config.toml
num_hidden_layers = 11
norm_eps = 1e-06
beta1 = 0.95
max_grad_norm = 2.0
max_steps = 5650
Below are experts of layer 8 (counted from 0) of a mixture-of-experts language model. Rows are named router (the router's row for the expert) and show model dimensions 0-127. Each number is 128 + 32 x the weight over its row's rms, rounded and kept within 0 to 255.
After each expert's rows: "comes after" lists some tokens at least twice as common just before its tokens as in all text. This comes from a sample of Wikipedia text that the model never trained on. Tokens count by the router's weight.

# expert 25
router [140 135  87 115 179  89  98 119  47 156 161 179 134 124  86 122 111 105  79 104 172 148 156 177 113 114 114 158 138 140 137 147 149 147  88 182 190 155 116 107 107 141 125 114 122 163 162 155 184 117  73  62  88 111 137 104 186 190 122 114 139 119 164 114 144 100 171  65 135 136 118 125 143 193 132 143 126 127 140  91 158 159 122 115 109  96 182 129  63  46 125 130  80 158 155 111 104  90 129 109 171 154 209 164 151 154 103 178 166 136  70 136 155 141  98  93 156 141 111 130 136 147 117 121 110 148 124 138]
comes after: "the ", ", ", ". ", "a ", ": ", "- "

# expert 47
router [134  98 109 147 172  58 142 113  97 157 159 141 139 120 124 154 122 163  89 107 156 129 155 165 163 140  94 114 164 161 106 139 150  74  91 131 139 122 126 138 108 137 159 128 111 167 151 134 121 118 122  83 102 106 142  84 224 131 117 131 106 151 150  95 134 140 192 105 152 158 141 108 222 153 174  99 104  96 101 142 184 155 126 131  68 111 202  98  52 109 184 116  90 121 126 100 161 101 128 109 147 117 147 131  73 126 136 133 181 191 121 103 168  51 137 119 105 125 119 144 149 158  52  89 134 155 108 141]
comes after: "a ", "the ", "and ", "The ", "-", "\""

# expert 122
router [157 144 100 100 168  81 137 107  65 138 155 129 131 138 121 174 148 142 136  93 208 161 135 168 140 151 121 160 148 116 119 116 142 136  91 116 147  89 127 140 155 141  98 140 117 146 132 182 180 142   4 104 135 130 107  98 141 188 115 135 164 118 159  96 150 155 177  64 164 145 150 122 127 158 137 143 163 159 128 144 152 174 127 125 111 101 173 116  75  94 108 125  46 162 141  91 127  83 169 127 184 147 140 141  98 170 110 180 101 146  95 129  77 117  96  36 144 164 112 147  95  90 104 137 106 139 118 118]
comes after: "| ", ", ", ". ", ": ", "- ", "\""

# expert 120
router [ 90 120  99 115 151 129 113  67 102 142 155 161 147 147 127 170 105 161 149 201 167  85  84 109 173 144 160 103 149 147 111 142 160 137  91 104 144 131 172 142 130 140  80 141 106 120  51 128 147 100 110  99 198 127 151 134 180 129 116  80 144 153  97 190 133  76 134  77 155 129 115 167 111 108 107 174 155 146 143 181 177 141 183  66 175 116 190 140  55  53  99  86  82 178 139 123 109 136 166 145 139 122 124 101  95 154 105 127 164 126 162 177 115 117 163  95  96 137 148 122 138 113 140 158 114 124  98  90]
comes after: "was ", ", ", "in ", ": ", "is ", "were "

# expert 123
router [159 142 101 122 171  96 141 105  57 146 170 152 185 119  94 129 154 137  75  89 155 162 106 123 128 123 107 158 137 126 133  71 187  85  79 141 162  43 105 164  69 114  91 129 135 133 125 195 183 149  24 119 108 102 103 148 151 157 105 170 128 148 127 112  88 132 165 108 129 184 150 135 128 122 135 147 136 149 157 137 142 230 150 145 102 112 131 103 108 141 111 106  96 148 154 104 115 130 182 127 124  86 159 157 111 134 141 186 101 110 104 111  79 139  83  62 127 109 146 130  92 118  95  89 130 111 102 137]
comes after: "| ", "\n", "\"", "- ", ". ", ": "

# expert 64
router [118 115  94 116 151 107  99 143 101  94 145 149 138  57  84 167 162 145  89 123 106 184 119 106  70 129 129 126 189 144  71 137 149 162 110  90 181  77 151 153  85  64  84 105 125 131 123 161 108 155  59  89 172 105 124  92 156 125 131  86 194 156 119 134 142  89 143  90 142 170  84 131 137 126 141 125 214 122 132 138 209 150 121 106 147 113 184 108 125 111 113 126 132 152 142 128  88 125 138 141 197 117 123 128 120 171 133 147 173 144 115 128 120 113 114 109 160  71  70 159 136  81 115 118 135 197  66 126]
comes after: "| ", ",", ".", "; ", "(", ": "

# expert 94
router [126 125  90 123 202 113 173 112 115 176 136 143 108 127  89 175 148 135  70 152 106 126  79 142 100 141  84 153 204 174 105 133 137  96  75 154 161 134 177 139 147 129 117 152 163 151 107 132 141 113  96 120 125 102 128 153 105 206 137  75 135 165 108  72 112 129 235 102 102 135  96 129  83 145 155 152 158 114 162 157 153 165 160 114 119 152 157 104 123 128  97 131  64 178 110 153 125 161 157 109 167 115 183  89 102 112  72 188 171 157 115 139 186 131 161 141 104 101 126 133 124  98  76 110 102 155 107 100]
comes after: ".", "==", "\n", "===", "=", ")"

# expert 87
router [127 180  73 128 162 138 155 109 107 100 192 157 187  77 148 126 130  93  82 117 174  63 151 160 144 149  61 165 160 171 122 116 160 113 107 139 141 122  96 131 135  43  95 121 154 111 135 145 115 109 124 139 110 129 165 112 110 217 106 132 201 125  71 106 134  91 135 128 140 113 107 101 149 161 119  87 189 130  70 145 173 149 111 111 117 153 184  85  48 128  86 115 103 125 147 108 150  78 104 139 106 123 139 130  64 139 106 118 163 124 126 137 191 109 133  86 117 108  86 129 110 153 110 141  96 171  97 114]
comes after: "the ", "and ", "an ", "of ", "a ", "- "

# expert 50
router [157  98 169 122 132  81 162 117  93  98 136 210 148 141 108 154 105 135  92 127 106 153 150 110 118 183 159 159  98 186  89 129 139 104  45 140 120  70 135 146 131 139  91 132 163 161 136 127 199 124  90 143 147  88 120 103 130 152 129 167 161 113  95 124 124 115 212 121 127 115 162 138 149 105 144 114 169 156  75 143 167 175 169 119 116 168 138  68  97 137  79  83  80 202  83 156 114 129 119 164 128 134 140 112  83 128  89 184 192 129  58 121 160  99 105 161 108 128 140  97 134 102 106 161 146 161 120 148]
comes after: "\n\n", ".", "|", "\n", "==", "="

# expert 65
router [142 200  99 125 191  65 123 130 102 145 162 149 116 114 148 179 154 187  93 135 114 166 185 116 105 131 133 152 144 151 159  84 158 108 118 179 154 143 171 125  98 125  97 153 144 127 115 183 179 180  47 156 130 183 175 101 131 137 140 126 184  93 142 184 132 190 141  86  86 109  84 131 144 109 156 166 121 141 110 139 151 139 163 138 136 157 112 101 125 119 139  82  82 174 144 126 143  76 173 150 140  96 207 114 132  87 111 104 100 161 115 130 191  71 153  88 108 140 129 112 137  93  98 154 131 161 109 129]
comes after: "|", "| ", "|---|---|---|---|---|---|", "|---|---|---|---|---|", ")", "|---|---|---|---|"

# expert 113
router [ 87 146 193 106 152 109  62 119 104 165 182 185 155 111 108 187 145 140 110 216 130  97 152 141  66 158 117 138 124 172 129 105 129  94 118 157 143 129 133 116  77 137 108 189 170 153 119 159 157 172  96 112 168  73 161 120 130 183 160 200 164 118  85 172 132 132 154 112 128 138 166 155 175 124 136 139 144  93  58 149 141 149 141 120 124 129 158 109  90 102 194  76 102 164  92 137  80 155 133 146 162  97 142  74 123 155  92 150 188  96  99 130 101 105 172 102 136 118  91 144 149 131 117 143 124 161 122 119]
comes after: "|", "\n\n", ".", "% ", " ", ") "

# expert 105
router [138 146 129 110 192 138 194 118  88 113 101 167 132 100 105 182 149 128 127 147 107 117 140  99  91 150 119 120 183 132 104 107 120 156  81 144 153 143 102 212 112 100 130 132 179 125  77 168 152 129 128  95 130  83 149 156 154  83 134 135 145 169  69 185  82 117 203 111 148 122 121 133 123 111 150 198  90 129 116 144 167 169 123  72 111 152 138 108  92 143 180 110  80 126 178 176 122  32 153 101 146 136 161  86 127 135 114 131 178 116 128 103 147 117 156 140  81 130 128 130  58 126 108  79  80 166 151 124]
comes after: "\n", ")", ";", "information", "also", "a"

# expert 118
router [117 187 112 110 182  74 153  96 132  96 116 178 127 106  93 100 167 143  50 116 126 163 128 155 145 133 104 179 119 184 117  75 148 120  58 119 161 164 160 123 112  82 103  81 146 142 130 166 149 123  37 103 137 112 141 129 116 137 117  98 127 138  95 118 124 109 208  87 137 184 143 127  85 110 127 123 135 133 161 144 115 195 135  72 119 145 120  51 116  70 152 140  45 139 121 136 129 132 117 156 128 105 168  87 127 148 117 149 160 113 129 154 159  37  95 112 144  91 125 140  83 130 114  96 140 144 109 129]
comes after: "of ", "in ", "'", "to ", ". ", "for "

# expert 28
router [ 90 135 131  80 135 105 132 128 112 148 151 176 139 114  85 107 124 117 100 141 162 121 166 119 150 133 121 144 145 230 138 107 159  59  33 102  86 143 166 142  99 148 100 166 149 118  90 116 222 121  61 104 150  78 102 113 156 110 164 132 138  79 127 128 105 155 186  89  82 160 166 138 116 101 140 169 132 118 122 143 147 141 103 144 154 189 168  93  56 152  99 130 109 128  95 152 150 142 134 155 148 145 107 128 127  98 124 147 154 111  59 133  87 155 141 141 162 128 151 145  96 120  53  79  92 108 100 128]
comes after: "\n", "\n\n", " ", ") ", "0 ", "1 "

# expert 58
router [ 84 111 156 154 139  84 123 102  94  66 190 155 186  96 103 111 128 151  47 138 174 135 148 107 101 162 138 146 198 155 157 145 165 106 109 168 184 106 113 161  91 118  80 163 103 116 142 118 114 159 148  83 151 133 168 147 141  85 177 103 127 166 101  73  64 124 118 114 137 136 143 130 137 130 144  97 116 105  92 117 158 165 140 112 144 165 172 117  98 147 105  93  71 230 150 185 114 155 144 152  88 117 174 126 150 108 160 159 144 146 122 137 117  58 150 109 136 138 151 119 164 142 101  78 116 185 112 117]
comes after: "the ", "a ", "and ", "\"", "to ", "s "

# expert 23
router [112 108 180  76 141  47 140 112  99 146 102 127 109 122  97 176  99 149 120 166 166  85 148  92 145 119  84 181 141 152 108 127 171 112  90 151 141 142 118 116 130 119  97 109 121 134 126 149 128 146 119 107 245 148 125  85 138 147 139 103 103 122 145 214 114 175 148 106 137 157 152 152 224 113 145 125 170 125 111 144 159 112 134 100  78  76 163 123  87  97  95 110  94 189  86 125 112 127  90 129 121 108 135  74  45 176 117 113 116  87 150 142 155 139 112 138 115 152  76 121 110  97 136 143 148 160 113  68]
comes after: "the ", "of ", ": ", "in ", ", ", "- "

# expert 115
router [112 146 102  98 155  75 172 148  87 176 133 192 101 108  86 133 134 174 137 174 121 100 118  97 139 174 109 184 173 169 137 110 152 145  71 126 131 121 118 185 118  53  91 168 131 189 119 128 135 105  61 104 169  71 118 134 162 152 122 108 142 152  94 183 113 105 159 117 159 127  64 170  62 157 160 182 113  99 145 141 135 127 151 129 169 113 161 125 129  97 114 155 116 146 148 150 109 121 221  94 121 129 178 121 169 123 130 178 144 130  86 153 144  81 156 118 146 106 101 163 172 119 136  86 142 129 115 170]
comes after: "was ", "to ", "he ", "and ", "were ", "also "

# expert 89
router [118 118 148 121 133 194 136 101  47 157 102 152 101  78 164 109 151 100 131 138 175 129 173 153 117 114  88  95 168 146 139 138 110 166 101 129 153 162 148 156  96 130  79 121  92 139  88 138 172 137 102  64 184 125 131  57 108 142 141 123 153 131  79 162 143 103 135 129  74 168 128 133 146  97 147 139 110 128 131 140 153 105 155  87 139 125 168 149  43  56  93 105 102 180 109 115  95 159  89 180 127 184 177  95  97 158 149 114 127 144  73 130 158  92 139 124 162 101  69 170  89  82 147 106  99 125 125  69]
comes after: "| ", ": ", "- ", "o ", "de ", "by "

# expert 57
router [164 161 159 158 216 136 155 109 115 137 115 172 162  70 118 159 121 131 137 100 120 151 167 115 124 173 134 134 191 171 120 101 104 171  95 176 145 124  87 182 139  66  89 140 166 109  94 161 150 101 114 121 133 120 144 132 170 116 132 189 147 169  63 193  90 126 168 162  96 102 128 157 171 115 111 155 123 140  86 158 192 164 122  69 135 161 121  86  80 151 180 116  51 125 134 162 140  84 138  87 156 142 142 108 109 120 112 141 172 137  92 106 110  93 119 107  68 118 144 155  81 136 139 137  85 163 146 126]
comes after: "\n", ")", "|", "\n\n", ";", "also"

# expert 7
router [114 113 127 144 129  99 156 123  46 127 112 136 136 125 152 112 120 172  79 165 110 128 120 199 108 164 128 140 175 160 121 111  97 123 152 143 146 110 137 148 175 149 108 145 142  94  51 163 136 100  88 107 210 109 139 101 165 144  88 121 149 133 145 110 141  79 166  62 168 126 100  95 139  90 138 121  72 142  90 163 251 136  92 116 132 130 102 140  97 122  77 146 113 177 104 124  71 192 137 130 154 138 141 121  77 107 135 151 122  99 136 142 115 108 142  99 152 130  83 145 118  91  53 126 101 173 154  84]
comes after: "(", "201", "200", "–", "199", "202"

# expert 44
router [147 140 102 108 184 126 144 155 106 132 125 136 176  76  93 144 119 151 123 132 139 135 139 162  92 151 160 132 158 157  85 127 190 142 109 116 200  83 161 126  89  73  84 136  96 129 135 177 108 145  62  87 148 101 109  53 177 120 115 125 131 176 154 128 118  67 148  94 140 147 143 147 134  91 140 121 201 141  97 165 203 146 165  76 162  82 168 110 123  92  83 113 123 192 145 158  92 107 116  96 185 159 119 131 123 163 138 138 137 142 130 122 158 118 122 134 157  83 141 191 150 114 135 130 141 204  73  98]
comes after: "| ", "; ", "(", ": ", ",", "$"

# expert 46
router [154 126  98 166 152 113 111  53  97 170 130 145 129 102 149 147  86 149 116 127 191 124 137 104 120 152 138 133 117 203 180 149 120 106  97 128 148 126 159 170 152 119 100 152 180  76 122 147 179  81  44 118 168  65 131 147 155 138 113 151 182 129 127 125 154 118 135  76  43 121 121 145 117 127 149 134 145  97 112 112 135 120 117 115 122 126 160  90  95 122 106  80 111  99 162 122 113 104 164 154 169  90 186 129 123 154 154 121 165 100 100 115 110 129 107 102 152 132 152 200 152   5 149  71 147 136 120  88]
comes after: "\n", "\" ", ") ", "by", " ", "MF "

# expert 45
router [156 147 107 106 146  54 124 160 125 104 137 131 146 123 123  61 156 153 126 176 162 137 167 112  73 156  94 132 199 190 182 141 105 193  81 170 139 115 104 155  72 131 122 115 158 102  93 151 142 156  80 100 117 110  90 100  98 123 161 125 116 151 138 104 163 150 156  93 127 162 153 208 153 119 111 123 150 142 154 211 183 158 127  68 130  87 127  75 123 130 170  84 118 201 124 111 160 123 139 167 130  99 100 136 141 164 123 138 172  92 130 141 159 143 161 157 161 138 131 147 155 117  61 157  94 142 141 163]
comes after: "| ", " ", "; ", "\n\n", "Team ", ") "